Weights of a small mixture-of-experts language model, trained from scratch on English Wikipedia.
Size: 12 layers, width 256, vocabulary 8192.
Experts: 32 SwiGLU neurons an expert, a softmax router, a shared expert of 64 neurons.
Training: a variant of Muon for the experts, 4013 steps.
Below are experts of layer 9 (counted from 0) of a mixture-of-experts language model. Rows are named router (the router's row for the expert), gate (a neuron's input weights, with its number), up (a neuron's input weights, with its number) and show model dimensions 0-255. Each number is 500 + 25 x the weight over its row's rms, rounded and kept within 0 to 999. Numbers have three digits each.
After each expert's rows: "comes after" lists some tokens at least twice as common just before its tokens as in all text. This comes from a sample of Wikipedia text that the model never trained on. Tokens count by the router's weight.

# expert 123
router:464506486510530516467532523503500485457532485530518542536476527537463503501519515522483523507468475505531523518488489474522537444529494490547509502513495470458504495522516457490459470528481539486541473467529486495452511508469525494534489457497470516500544523467487516503482480488497521487499446496462503462514490533510496522487470504544539494529540493461489510491491451483446502470457481492538532480517478485490512501495523459522476537514549519476542464505524492509489501522482518513520476458475509510519508527513470506515505503476494502522518532485531506531532503459551489532499493516485518535480535496482488506471481510490515476472499537492490508497509518447517525524501467521499468489467483511513470477488548507449477528481486546461525464467516532505496551512481530
gate0:507496515498488506487469505518493524480474483514525444509482518510529488501520492506487518516483495476519493520488471526533460506513507506509511485517541518491483493518516487476478461485507483562485530512503476523493483530486497500486456485505546518490478500550530465493490469496469484520489472488508503499436442453506475541515484509493506482504480434536473512502460510473452511515453495531489506523499539500534501521502467491471507505500523500441562510580471531438468475557493521479487486482504502503499492519516466474467499482498490463530506496476456470496528510517495493527482499502490500490508488502486512506526488484508464460505462502477504467451489424476523466516501491467496506468508465492513503494451492491469488478526494554440524515504468464518501524479541464
up0:471554495485486498524463487467482525502468469502515517501523492492545524518512499502500485512509521512542485491495537462500475464470469520516476496538489530503519500484512513511523545496467469486513546517508525482493477534493523519533502464481503488462521463467508534434460522506446481468451510499449545524511506550495490476499459486506512529493538500496515465549476497513486514451519499537501486483510507531466494508479524459548504517548456494548519463498511514517521444493533462466467529484496496539471476499480511494547488470490479495505528507516512512519486488525511527474480497511500546525467550507450478458477516495523507482493491453498475522462528519442494496521501505501512472501492500480503463521479506489544476531491492503519534447466511487494508509523522502
comes after: " |", " (", ";", ",", "–", "|"

# expert 39
router:497464501498453530474502486531489520478507463519509504532471499506518513503492502495490489506481478519491491521557493500527522502519455533473520509522528475493487478535506495501534525461473508504524459483496519483532497510493497495501494511490503553485505533554505480525540503482517512492511504495501528489518471515515498522462482526495514495531508509551499517505464470513501514538538492444463470523541476470495525469543547480483505472565507501486534484513503513477516463502532485506465503510508498514505511481556501471530444472516509495455492517516478527471542471547527504472450540493546508533522568448531492468503508506461525537541495539498512484448498453451469488518502484504500490525498536512567483513479516471479492485498455512496540475461495497491482474483511506
gate0:482490482547508521441478498551487551512537499504485540490512482512457494521470465502514451525488505498546508507494467510504504488511479466492467484505483544501470514512506485478484493502482490518533483554564521501503510486494534525526504486526518464482495505514511500461469556491521513482507573508492461504545519477483536516526516441494499481514538502539521509523471475479462469464491511468479528502480495485543538468509494505491506484483522549526483516479491457518520499522472512529469565481547523515510503483456501510507481446497506475483497514473507503459489482482485509475512511487510526500511488514483542462534466470548491495494517522506513491500477468446479515476480502459448538496514498516550523477523467522549483484537487500514499517490477520520525470492491507
up0:526475497473491525497519510527499481490514483468481505527488492524488517486516481485495487509532484522510506499545497501484514474526472490523491537493473480519534536502530524471504511547482473530479490456528493506514472485511452499498459507484485457503485480556485469548451515486535479511494491473522507475474487485511490509547527452521520497535543513532489469530498481474524472494514532505491509463563514534480469444497513509458483501482532457473498504479490509479496473444492480526542495492527503546486527464526492436463472515514483515483481495517549491485482506533522479457494493496487519521526521550504537490529441502449494542510487496474520468460499451478543478479487493558477539522496475503492538500476503474510493478510503489557513508513517461514501484480499460
comes after: " |", "|", ":", ".", " +", " ("

# expert 26
router:512492524493458509497476490537488506515502513467461487485513480485503497522464487522482503521536526480504524522509499507525476543502468487512470492440490531512559469484459510509504488464549461513476502519519484468524511461484520509520484515467467517530532451516487489521459500514499481514520510468523516536491533496491512520551482502442472506493549492492460457499534476480461513481546475519471513547501481541483477539512501487504517484504476481533515504516490491462521546457448519457522547510469474476513500510460473497528452523556536494528466482529497480473520500510475486480490534536496500537462487495503495489510458476504502473496496426493502478515499487504483448454540509520516529559490531510496511503523470498509484495497498494491528534491501537473509528499485521
gate0:521473490507472477517520490525506495485501506526519530516458470495450469479501484479514508531513469507521498530476552491489524483511510566487452507527517476507452510489474548526499499503474511489564473508499489489480513527531483473533501527467523563535473534509500448487485521478516503525488448482464521502474522491492486491515468487511464472467513484490502484485485532514505528517442465488521498468490506475450530490543494531472523440498530491529513503518504511519530485479499492489461468464447514531490539512449515453543499497515539489514506507480459538510542534507526492540489504512542522519488517499523496477508526500488502515514518524496505490508471531521498467519460529503476525497460557524506465505470529499565538499518507526515473523525506490506487526495489514
up0:483519475527489536473533520516500491458470511531446502556503478475485509526533511497464495484513498512480475523501442549491522493545461490477474495474504482501510476507467511475525496485503496505521496524518462516500527507497427504499516491511485507525472503509508486481564468467465465552483535470451467532464516515526505514510482510512490503519500507511510451539549469492472516450490478479458487465460480505480455489492526478503524454460472525517528492490443457519495538511473473505488514537510524517498518512496507472478499494457533467511543514503489502494506514469494506491424550508497529491509479462510491476535501447491516505503535492523536525478489500476496526501510531527460513509484517506484496474499487467495506502476527511458550473513530515473522491513520484
comes after: " the", " a", " The", " first", "'s", " an"

# expert 19
router:529530467498487459520473472492485521527479545460527497490529481489486476487490517470539487532473508484529506515515553492492518560492494492450489518492536528461491501476513479478486482488449476478467506505530506465532489491523516523492499497474487546543457492495484499448451480494464520522496487487536499536465473474438476477521510494455511521486472485491458507498526490524506485448543486503488518492476447477493455524506493527482487494449523477480490514503551502521491520481509540546466489461531515445558517501490513464499451498477465506505471464528494477482493506514498486506495464523514502481480513515473524480502485510490485503532524458504514512471480483525499449473523479523498524526466506515505473522520508465538475475531531498505517548509529521489497529494542507
gate1:549449524498538504532496497521490508507529478476513471492499553482517542516506545482534507490446515459508542460487519505459521507517491516506472509538496528477502482507486491486488496501489448497557518510486510498477520475492494506522504504508502479461480458485505491496520535452490462510462510547516529462500486552525494533482472459448464478517546516448508486493515502454506526518498505530471499509462483491536461463486466513496512504510438504532516534506471485464489515489543501514476473549471506510508510486526463481446490503473477459479543518514504535532509466485492503496505453492504486524507534527492469501525507554463522528494492474458483478539508513479503444480463478490517547512505502506498521501473520481480489472504502490500492449540468514511502502477503489
up1:484501498563478502516465506475511485526550530525477492491499489543500472501473511522540489487484481536519486495506489538477476456507507538465525475473512527484532510502517499534491468510479498453518459533492536487485490487524489497504528498516533538467514536481509529475448501512458514525485439499492455510459505495540471462520509464535573518489502466521476511501490474521486514497480502479441482509462449485487498507524540488504509464532532503525514516515495525535498507555505449490468443481567506455519499478558488519478530478497547502473511494485505456480504523470512494473496513482503485494471514485469502502490488515526508522519516487492508495482512527503479506510486502493502454504468515477550474523456531475517494497502490493513436543475517514467499516499492515
comes after: ",", ".", " The", " the", " that", "The"

# expert 52
router:538500511462488514446471479512493524516511507451473490499499484464525514484464446515502514508498541512547506482515498513531478521511510517505479514441455521505494508483445507515525506464529488504447525471516495472535510516501545473499500519479511515535459464481549484552503469480485508458528468469508496523413508476489487504508505539478466513488492484482460477490487483529517527498501509517457512506483495513501506483521510534475492523469465511501526512490466529437498530500464517484556549520491480478522504478491473496517526478509493520502487476531500464484472473500472520498483536481511537506501465482527523491536513525492511512474465470475473502456448517503518448488486483502496560504495507478547523491524477502515520528495482506479494537476466467501521461510463533
gate0:501547510498461559511529502465522518510487494500509497523493524507516506506495478441508436485499503482472513525485511528521478572468513527561516471465461472523509520567488495519479534464488493486441464474486508461540500491516510517502499520473510493543474528488496564541512540525486519529502486542493513491495502490484500481532483492531477522516479481499487519498499516512482496507511500509459510544509459491526464460462471529473486508521484471490537518476485490459485471488505522469517490440534514486518524495501520508538492461542527533521503485474483473498509493472472490544482494513543501491498532517501471477538482547470482463501502532513496472529472476481530444497458478441539473485510475491502481479485498472507485494484538502503509491487482495505497533494528529
up0:513496486516525482506494471494482533485500479491488457493476546505549500519470511527524503547495532502497516514550481514466507459494474478516505501506488493506536530461505498483513413508520484540500494509573542490499478456502518508496512502505488484498471522496507516473470482504490474492534524516545494500518488544471506530528508511472500487465517528517489516487475563499511476463542468541464509487501487516506487495460506500541512522475504523538518540547472517521507503474511454478500491458467476502501504480506512495501492483458505547513497538504511500470496497479454454492512493463503546557499437460517510521523484477511486525476467525458494523498493530498469489508480489512495496520482491563526441528457477501549484502480499505447534537496519510516471485468510513
comes after: " a", " is", " the", " as", " and", " was"

# expert 72
router:498519517478492535470517498508533527517509498477497477504475485452544479500515485488483528509474535471530528469493456545508453546531504508485505477501460532489505489471485509518517499453554466524453487496519500477548497488460512524486471521523532475505469467473502517487493500496507479514521478489535481544466534473508481519544511528460485512457521487487464472479496464498492497503510489520470486518488491515458473525516526481452526468477461448493553539481520506466550499484481514490511526529502456502521528484499467557502536498528493509519482521528493460482477500512502499486493536520495535531509468479550513478513490517493515472499463446497516514481462518533465439471481524460518541534499513470530458502481481474478488514506471505535494529486485499528496481496500538
gate0:484524520512521521490517471486478494478547504500528488517509495517514527524549546510491508504562516544487479521443504524438502526524523489505521531462461519508465512488478498486462468510501448473507492491532497462513517521523458501457535502557459484497514455500513516482526512514511527500485478498455477498516466497450429491508481461485528505458490534474500527492479491506486465559514529525469510477477498482473492529515508531528497490516466486493473534492515518519512514514536490441485516501527495519538489485517527498477514474492465523532490493491505505478481497548483481496487564507475488511513499492501484513583468496512504554477513515499438524505516488514498510485475503488511469477491525532483538517493490491503510496495469518471494449458478510508504517497528552
up0:490474474482524489517509542500500505480485490504443499481497500493522465494499515499520510513478490512492506476486523493529522469467454502514468490485483534508510524501543503504524492516467543507525564534476486486505508532505516498481499527475471524466507531515469504490530524494526513480495506540515494488507515554537493485462483510534470527515576466456508480494490535521513521485580517523548497447476512483517515536504465530484481458485547510529520517532510509509552510506524455500456520513501544531520479473455503534490530475512501522528490497530488485514467476491479527519512512481506514537523521497490548518526521452490496529486482514521468478519509499547513544452503497478514514517491501514533549514530429483474484465527477498508467507503531508483524452497488470
comes after: " of", " in", " for", " the", " with", " to"

# expert 127
router:511481489485518484490524500488480491507535503520486481556450525513507542476520512482496518503539484524543562480479464479531497461511462501490508468505481469497519502533463477458546460517474522495538487496540524502473503539528466483531479471504486541486525549491473481494476518512518522443507442520533484483505480525507475500492480501535486539549492486466527507528551461508463490488517490504513571475528453454483455527517486471495488533513512474434517492496498504487503463532506506462474463508517476507564509505512528506527483477502460488482494516493531525554496494490500500499460488532511517513495546503515515535513507482506518480493504507489515490504477545452468487537529472514486483507513514476515505501455507487462490499528523523474490469525483487510472511507510519
gate0:520492486493516501469485507507476478512515502497493485528495523465494530453549537507492493531523480501463507457463508459492508501506514476535500468487521518524496492520434472519526481554497471474480501536504496493436511507488501532545463536498506503500516523474500500515522497479491481465516459469504474514500527516523508562529470500516504482511511461507524503485495470522473508452495491529522513486528523527521446533557507460471494531518514525494450436531485496487494520495501510517493518551469499473517462489498471493554487488541522513481488519457524508465526478526441449504533540482469480478491499547497500560462499547520525482485537485510494486528492503493483497523479475456460525496508485476467526501490472499495522522524494491504477512532535528507531510473505527
up0:496464515453483490475483491477500482501480490501489499525536469546490462491544454511518512527507475497500536544534466518477532530518498510479494502494481519519496512498508502481524481477502484473525511549536474543494482488461499490494506501512500458513558495493526534505498469477482531481501469481506540494452490480521501513501531520522502516483493508519508487532515492519508507472454478528494514515519474472512524462507484510465535491506520515513512536510489492463488514512478492523472475491534483447465540531473517495495517516512502498470493447567524458519522511498540519461503485487528520568470538471447489469498479526501433492487488477516467479453526494515549472488524508529525503555464507482509506459478474568469469515507481507496488524509494533500441513520459525
comes after: " |", ";", "|", "–", " (", " P"

# expert 41
router:480538495541550499503487511536507513530500532485520529475513456493509468505494519484475493486475493509534527459468450519496459500494501509457503469500482507510530486457503487521518475484537469498513514472517543501513507484499488484510471512542482437504496515515534514474468494492496469519504496483528446517474520501488482505518517518464497506476474487478535486489551476472485484518471481522497476519526540525501507547481470507486524496449469464460519505458520472512512518479468523479527537542441448489459484459524469550490543478524519504482465574498533469474504518510481527479482538456498514529511446520553528481520500516503506499511485453500484536485502517511484485471499522482497550486485522479476489487518485477495453523471488494509480503516516463536504497466512524
gate0:451492509531538495501503467548548521502521508473488468489534507488499516496473529461498496499546488489519529497538534487489531539506476502487466502492519513457498519508486485487506561502500510480455483521483553534491515455489545499516528461467527494531532523495457476519522525465499470497498486531504487510501523528448501539527476497479469528514478528456513510497444509487486534513528531547473468492508505529507507478483517537467511514484481509450506528530523473464460486505475516463507520479508483519494504510470542577515530484516494512543494478515514488512488511485524481500499533508524503525523471480499529495464514509498527526494493547501474539537474489501489522564503515436503457518489539486513524516499490449521532465505500469504544490501470476468500476526496503
up0:528496537496503495471492451517509500483482522491478522470507484514497528499480471481493481515516574495497521492536518507470493532535477470518500503532517516537514510490460542477521513480535522546485500464519445504505481503451478487535503503503489474515518472463548491527511548511445515472485481525518515469517488472487486488508445509544494462478534518536506530541502526447496478508494527508524484483461476519506525491446497492530513488512515482488513508501485503440521515508505536509517542518533530549521492480470500517477469513493493481500530529478500508503515431534503428485551505503487489483463504505499508501500492529491467531459499468527486478491494466489508441502476490477542490495535472534457504555519511532492487488445529479471484524499502497489496506498481466
comes after: " of", " in", " by", " to", " with", " for"

# expert 22
router:483519526506485484507509528469526541437491498521484526516516517504495504486521523498468518478485541501498458473491478519497479502529544484531529531459479499502464502546487463455503542519475477523470470506465486519501466515485528537487480497484522560507542453480501526494479521481529472491530487517516529513474488479534517493505503465488495532507488536469522477446472505534495500484468477535512512493481478487535509469478499551503526548556478530518486530484464499458518485495522480471483536466498559508537493507509514496546505492490480491517514479478479554502513503473470492484503489505470537490528463513497474493471508516505500490479459478467498503516471507555528485523476523487486521513511455501552521473494518455504545472455523484514485451490495444466535512491510527
gate0:469437535494436504501477509521495472509524524484503484463488493522503546559495521529506482462477481504478534498493481525474471494496489504516451513465514516543509485468509537505498473561476533486540511499524540535509454466509512480524521460460513478474484493545479499453494543512530512480485498517478496499483514516492439527506459492473486521480477509471501527523538501483486543520490495498540480536455493477493478508521475472526518510499484476507495495484465513507489508479532467502508514511516466479482484521510487511478471511465500477506500513550536511473470505505512475514551472520508487485492496488493548445462515493516509480443510467514489520493524526497496475492494537521512513504543455526513482551483454477496530477528511474512523464543450538471489536517485485
up0:528482490518518446439543511514504473490537482566497506516525535464536496520525480501484481467483490533461483467529531497523500492501494505526462523537453478515481527512481528489460480471537491449487485492503495492488495485502510498495487492489520504503518509475486514544508534516461461482528555517495484521538483521481493503493543468505496530498496479490494481542461515485464517473512495530443497486517483476464523465486467486488515503550495509492509512530481528472479501479470492503483519493536482508487518486577454512492495545515457556559508508512577502498491581495504510499471507495507476487476517531475477507539479464504485478489494485502512508522504526529514480556494482534466523481511490508520489520466524507499461505508483517506498476490494487467536471500536526
comes after: " the", " a", " and", " to", " \"", "=="

# expert 15
router:489472474486483464486567525464513536461492501526472535510485511507489547509509512491471497458499545483489484499465488531513496482495527447529507528501465494484474518536461456438518526520481534512452466490470491534474498520467544494461478500505514543530523468466509520508506534467523500472508484539527513450506450481518503488476500446490474461483473533508500481443466505551496482500514473514509478468468491506526529484465513520522501543536504517504488528516480518461523506476526504476480518489528527529519465509492490514544533515483491513516497478480485533538534465500486461522515528503451543511496471516493492514500481528473520496471461476455494502472505524531526475497510501504491488493532477501485530472533507466482517479467487493471493477492522457474535510476490487
gate0:473528503504527496474537510503513458513481522516494503444512542489473479493479500497481490483503513494508502476487500466533486522494505525509525464489505503500488530490497510499531468478512456524484483514497521511517542485468506548525538472511513486484531466484500481516467504533474535489497450482503450512489501467519485487509521477503504459478447505510533503518511476526512507524499481524515499562529514530495537456513458509473489467461504457519461484446462461489479472514487535464528465551530490499490533526489550498500521522514511492472500511470510523505481525499519490496517478530426552510514479518494533500467496523497453505523509481492446484535502526493497544529512486528459512505503531515476456519530500466470472451479511471490461549528481513455510548522532477
up0:493535476500504486489458472480535521507495512518479538527480464517510492502508488494505481501477490508475472499522465472479554502511455489562455535519460526529461491483486492483494512533505507485523510474475555526496485516495496482460480525491548504505446503495479485537493480511452475501516527529473498487505484473538470511480462477517524535502534531488498478463469554475498457488494499494459511455493447540509496534550500508509482495487482498486487520542529490510473476486514482509476505510479494529512496530482493519476533448498522536521534513517501481458505478439467496508465538506517464464492489482477503525472488471534443503536477579470491511536484494542498519498465536474487511532485464501476511500503523512503534509508509520500548521526515452482489480506499481
comes after: "-", " the", " a", "==", " \"", " and"

# expert 110
router:459542512506498495503493504523536501534491498494472484483504454480515483512495487522493510510508538471518489508488487539524459499526501516477494485509443532478493502462492489548542475451533477518487496467515507479532493492480508475514452523518474467510478496486496488489471453507470454506506480479533467552441518504506490533519513508481494480458533465510479472487511464468524484509488488520467503517495507528488481535512480519470492473492462462466529518482507521449543523465465488480534536516514459507492491479470480551497541467552510490503491548516524446492472490526466489501504538485490541516485466482527513476544486508475528507512463470511495510479439528526478443450488531483479518526509506464514494497527466505507479492496472514534492564485477468508497506480482515
gate0:466537519447529477533487485491533502489515500460523470530475519489567517488503434524518535503467470487481520526443502548505522462511493463467527472465495514488486469493469492493502515495456508532490473510497473522489488486475493513480493488515467460481464480479497511479450543503508485505506500494505523501497521541531490527477551451520499494483517510476492488526496469492445520461500482520501483514491446513474450475512527566506510533490485534527512488492470476464500489498505528533536436456520508542523488502508495494524490518501503476499490465462476486513487480513490504537465520527511510483486532451509501525448541494477509517525511471480490507525507478509494507511543484456546540530502536507484463470484514464455497511512499511488498521483527505519511528543488504
up0:516469520477527451535529472475509472498475513523490516512473516498512500506448496469526586513506469523508487488489480522489498485536487513516524521480521522477448465529541439515421509491524511523499476525479521493532519489507508509479485489484515516551508487512530502517510488523481456474511543527499499512532477530437530502445505539518491476478518468455469517517501465489477552484537515505522479497494520469497464518571516515500489501523498476478477518487483509503524483478497520488505492504520496521476490500485494498475472506477491479534505514479485499485518474500498489523519461460522567545458477505480471498478501486525531475462538499464511510486557439474493570504482478477485495524499491520503531496490502496487486515542496507542525505484505511472486528517490486
comes after: " of", " in", " on", " to", " with", " from"

# expert 48
router:533468510480456485515479486513489524502521501490468499474520499498489509485466480545536475551526525509471506482517531500491504528507496444500485486455500536485476497506457496468481487469501498493433522520510467455488484507529482472553537488444515526535530482513494505546471495492460507504469509529517467511440519439498501519518487483467457503487537518521467486503517538524492488485514479513492514493485491541515487468481496506556507533556491467531476517526462492499482516425487488491498546495467533471495526488490497519506488479522515498521478511526500512518520538494467470509492467530496466496477507520476518515503501555493478505516515489520474484499521457497464466493534515512530478537512513525429533513538483524469551476532499540505506517489504537490483517483513494
gate0:457507493461483513449498548543470498493523492502457521541523502457481514487526499519500492511546475501480483514504465511525500484484532458482486502498485455492504483479497463471534492505514493532475460477526469469516546517536461521502454502485477504497508533504486485430534494553512479514501500527471512518507513514492485495493495519447456482541500530488502531450489538484501517498497474487518471453476485506490480509496543488482503523526466502504533558522499498495517526528507528480465500535475497488482483471481537475463509447490492476479533467480479509476500521536523499470468525527467504493520497474550479501523536526532486532528532508559521509490485517488509480516475511548465500527528486513497463515483491526493550493510512435522506479494551526518463484488502475
up0:477487479495507481530486527506488528485488505488531530529557498465536494529526471461523505491468512543484553469477458471511473508503504490477495480479480494506527499458526467485479524514510496472472520515504463503489503559484528507490470520464474508535505536514490506475468501475474505479497443479493525482489523524541491499475471514490470490505484475511498475442472486520484515512501534451495552522519525515507473518495524486499512539544493525476474478460495517500455502533512548520519546503481534501490501511555480557533458537500469519507489519489498504497507505485529449504468524515466499541488522532502467496514465564444491515489506534463489479535492507532459481492472540506522511481534487491510516540520501489485517459503457511511463485517524485550485459501507523
comes after: " the", " a", " b", " g", " d", " The"

# expert 62
router:512465475484499537531507462493495538525558515479500476531520483513488520506525487505493501520525491531514507508536474489515501465525504498467557487552498486504498496484524467518486520534525492467518506504529476509524521477513526478479480469489467511461550479515457506530487446499518517512515464477450474520544502507480515488478501480516470515519531502536485536537545462521504533529524472464517518522549445531462493512520503472469506503532529542474519484479546479530458500526476501519475461474506491528532494530457468507484473516462511481497506554550493538512529528500545500527483528485548462541511534487488479495491482502497534496494467498482508484487498501468485512520483538507518485503485480515529459528466519493478511534483455514491533523478476550514493507493493531
gate0:498523544529520458510500520513495485483531495528506479503517457430459537517470477515522488488493487480476481532512496493491489523501502499523475479487513508488493473462492480481518477481530524477507508534474487489525471475536491510520475484523516484514506487483453543466457521489464485495480480465504486547449506482491504497482471485481504499502528540471487520509499472538535453555538490483518503509514490515527498532530505489533496465513508547506504485500475479504577494514498480511460483504481550528547460506505499511454477489507529524484533478473523456498490488539440508543503531479502507528503546509506466520498472497513492505458516482518516468447491473496510495492540493482523503521456479555491509498513454470491545499532460537485433501473483505499499500515452467
up0:505484545511475469504510500492497503487502504481520488459539471493503462508490430540483503532550506521502458483492525479452492499496473509523516490496528534455452517452489530520466499504521473508473499512513502471491463523524507483517461565497479552489528507515453465470487465452498487505486487510505498503481516470498515476475476480491537506516476467466516526515488509505462495476455485506471478475554482493535499516495479493476500478535475517524509501519495494465512520490506463504528449509522493474500462467481530507559469520497501492512477473507528508514533491495484491477486538552490513490490568530511525510501462447486452534502476464515508490476458500486532482501469539484501505512563516459475485488499505509527510514505509491457467504509496569544477525504482491
comes after: " |", ";", ":", "°", " −", " 3"

# expert 42
router:510475486506528496487498468498462525500471476523481492514454479528484560494518477512506502529525456487498473487459452474530457504529500486495538479529527468461522488495495509496446492522504510497502485524497483482549524498505526517496505550499492498474500548475454487555489453527513550528452556498478499477504498475492502478496525435549512464519487471522486552491500512478489510519529507471549494479509519525478480507519473491533460479517503489510500486473528504529492523525519522501503455502524505515492521511483501488489486534501543490463513525505524503523502548481520489489457516534521469480538515476486459468456490499486536498504475536432508481526446494525487502509526525509499545504507520496507496485489510473448503536499449489472505493536488530475450466505509491
gate0:476493523514520453480484496516508504505528508498487468530466510494504478504460529500530521545532506458497489490475553472461506495512513539492487516491496502503538522539524500517481502447527510501484509500516499513442514495485507529493527465508499496534488486519476506480543468543479560533496514472460478481518478499468504477505471515478526495502477507479444509498488438505549510449498501513467481462540486503503479524502472487462542525503557522477529518480508498519522471486457504465479504528468513530495503526468466479472459484500508527520498499542508463490510530475494500537550467517505477489457578495481512506515483472513488503487500484492497479519495504520510425517462531521543492483517514497535460493513485531511496522473486482538519559438517499524517515517499505
up0:458527488519494499492482507473497544455550543520479462476498485432522482519478524498493489457471519502444477521530501492465508463471472504478471490490502497510478501522549462543471461479552479524495482501496499512506557478532459485475556534520470516535507495512488482497483503524478476511507509506537500510519493491512446514475502495479476487490498478529523521491520481505518519509467524450526513506470531468500487541489477488519458525494512522506537486480483495512454491496504482545471492474475487445498518487512515456514504494545487516453489548511484470499520486507511508501580474511503478487487482472517515504481487443509541500520475501503489508496541508513518485527518514519479489509495501488520517539535523455544466558513473503481493513544533489514515503551531488
comes after: " |", "N", " H", ";", "|", " ("

# expert 59
router:492508529518513518507535467506486495548500492492503468486468458536490517502550483499487458520508466511511514488476510512512509493532500526457511456514513477546521493516546514476489533457490520493514495518483411553525515483470533492519523506492474514461519442519482518507432500522494500517511521483465543532552482513501477474476515468520487476512517483501492509500499472509498527510530473498528483536524462487472507499522519469491536449513491509475516502488510527503484492514551494515507461503541484495509524534483509460473467556524516471478482516523503499500496486530512505535463545511541518522543499448499474452512471509463526491513483497444497498509523535499463506525485513501517445506479526521471451522474521524493494497489470548473532515521473497498491471503533521
gate0:458570557501492502455555520537505530499472474491492524537443492485488476522501503502498493510502491452494508489514501488538497491511485458535497496516466494459498469501488536491482496472491512480485498499475498507489486530489495532482484526482511450504497547465499522526509512470493530494442532488530468482471552494489464476502509503492519462491501492447485505482462484500466537490511488504507471521511494505521485510518473453507504495509531522461505468500475496510482509483534494506524503552500524525524497518512498527436471507467519495523494485509501489503452465505532493536469455472482494480493521534563530513468512504488502514475452472500511512479528551507506499518493533441504539469480460450491479482480488516487559453542451474504466490507496475502511515528473470
up0:493467498524490455489500503515482476520484514515523478479484489529477516521481482465457464543483490519510485545522497476476504530448470436494507538516526514487502521470475527464526554502509469548525534489520470513530510481503497510477486520466561521475507498512512487524481467498531494462494528496434518503483466436544524498531492492496508516480526500471534508430523472492500533536480509518511482496536547497541517430443500494458466455486533507494482505568493494484505488495502485473539501505508439500482503512475469505500488496524525472521487511477507527508494494515515486477465499521501476463510447516487533496524485505495468485538494505483496493477501466491480506527476501505508454491514482510485519525488457496480517493516467452526494481483492481499493465476476463
comes after: " |", ",", " (", ":", ".", "|"

# expert 77
router:490511511487496506537485452515467504522530503470473502480485495511491490487486492504503478544510538505528484524534523485499527505507490549511473496529493524479511509483536481483493471462480457469511563480476494505518478537508507485503489522530475475494513477505502479516520474522441504495521480426499516495479517511511477521468485513512553491547505503518519542522493476534521494518512544475458494514524493500494519518483535480460495460533536515499542459479539495439474453542463505502511494484471455535482491506494524530522500476555499512528506546516484488527481479516530528499521476457520456494521482505470511482507504478490521520527481500503546507487431511446492483521445536504491499456553504486540463526500486504495464499498470544524526518479528481503542500509511522
gate0:540494521523478492512484504541526506531488516519515503476502511502503546491487429510549465528499481510528506484534497507457455513479489498543471513479491517572515510536509473486471531472450504511516544518525494481527513508464553479497506523501531508500511493482508518508515469507527494492467471502508547533517481481482495486505466535455488490464503492525509486493502509530527480539474466514480474490435515529498514485517492498467546484558482456508525521501512485569489503489524497481524520543534523518512532478492474497528531496489539468507505526457516545488499512516505475498484505542465529488485454460481527465517550497497513493465576499496458490471519474492473508477516524500529499523501468486516517472514479513512461514546517495520514474521528530466489515522503494
up0:513489538551540518459506461471503465497533503548458519462539467513492472518507535517481470486496534499537463486462525482499529498526502502517497555510517485515479517529510508500484505497563506467485495532456476508530478487509499462489472514511503491526496520479506514513572457494510489526496496510523521509502520485496462472519509497459485512490545528456416485483512548538524496466507538533517503474465547535488492498479488484518497490483500492514486506512489505442519519484515509487538498517520500495548534494517506493448506485465488508501514476524505481522519487477465510533517493504532520462506487508484495504477487524496474520440482486444456516507520469523445474485505459460516512514489497492467457471494473459462515515486480505497528455501488471464483521482499485
comes after: "%", " |", ".", " 0", "0", "2"

# expert 120
router:464516461512483454502553532474514532460464493522471511531535530543496561504538538526463505467500532507522512510500495518501492456484527458509514522483461506506471497531496459495492489506464547505493469505453453536474508542460491483475485488478493508530549468461488518478473524486471468478527503541535506493513464490530528484539498453514456464472495529483501462485497522494492474492506498519521475503508479500512527469487510525534501523547508552498461499515465537459552517476506509499482532470485552500521506508505473478538535484507502524503495475521479527527506495475491482514525482482456500496529472512483482486511489495484513451479469529493512497489485523518490458521521469515506498507541491444472522471524500476457512484448496510499512484486510449505517490495479487
gate0:496530514497518500507464494486493459498501500480521483518487545472491508516459487500496498508479510504524486519469510514479486501504445519484511504470536481529477456483490548489505525503496507520482514506459509470513495493476491501480493540478506494482493520477509456453501506486501463486576489495525525461520569557532524532526508488518491513489520494503535511562531467474490498478515491486519535506497480525487518505525516509522534499487535495469480469520476484455480473486441485512443515462472491505504475496448517475475482516471516549485488475481483481471488514502476447482510482513462512524494499467516537490468504555538541488540517507463505497493445502515450503489511510478482465520499501502482494439488510447487483446538540497488502481530435468505498522475522482
up0:511491495506506474430504471518540469451474488502521498508468479480450568499455477582478531504501541471532477486521483529544485487507503506531541444557501510502510491510536465507488542506514520530539505494501470563520539528530494466495513508509527520500473502487486519538553462497480497490482493507497499531512475505496499492524507519482499455489466505515535480526509513491511489484501529496474468524484458509527474469492506517526532480504500537543561533551477494498505525470534548551508476515544510529487417505494498509497529495523470498487484505537508502486486471488490469522527488509512513481508465502467518490516519476521492510533502509481493503486515511536493519504502472541519491497526493483479496497513486534512497509479499526522466496510490493450476557500494511
comes after: " the", "-", " a", " \"", " and", " of"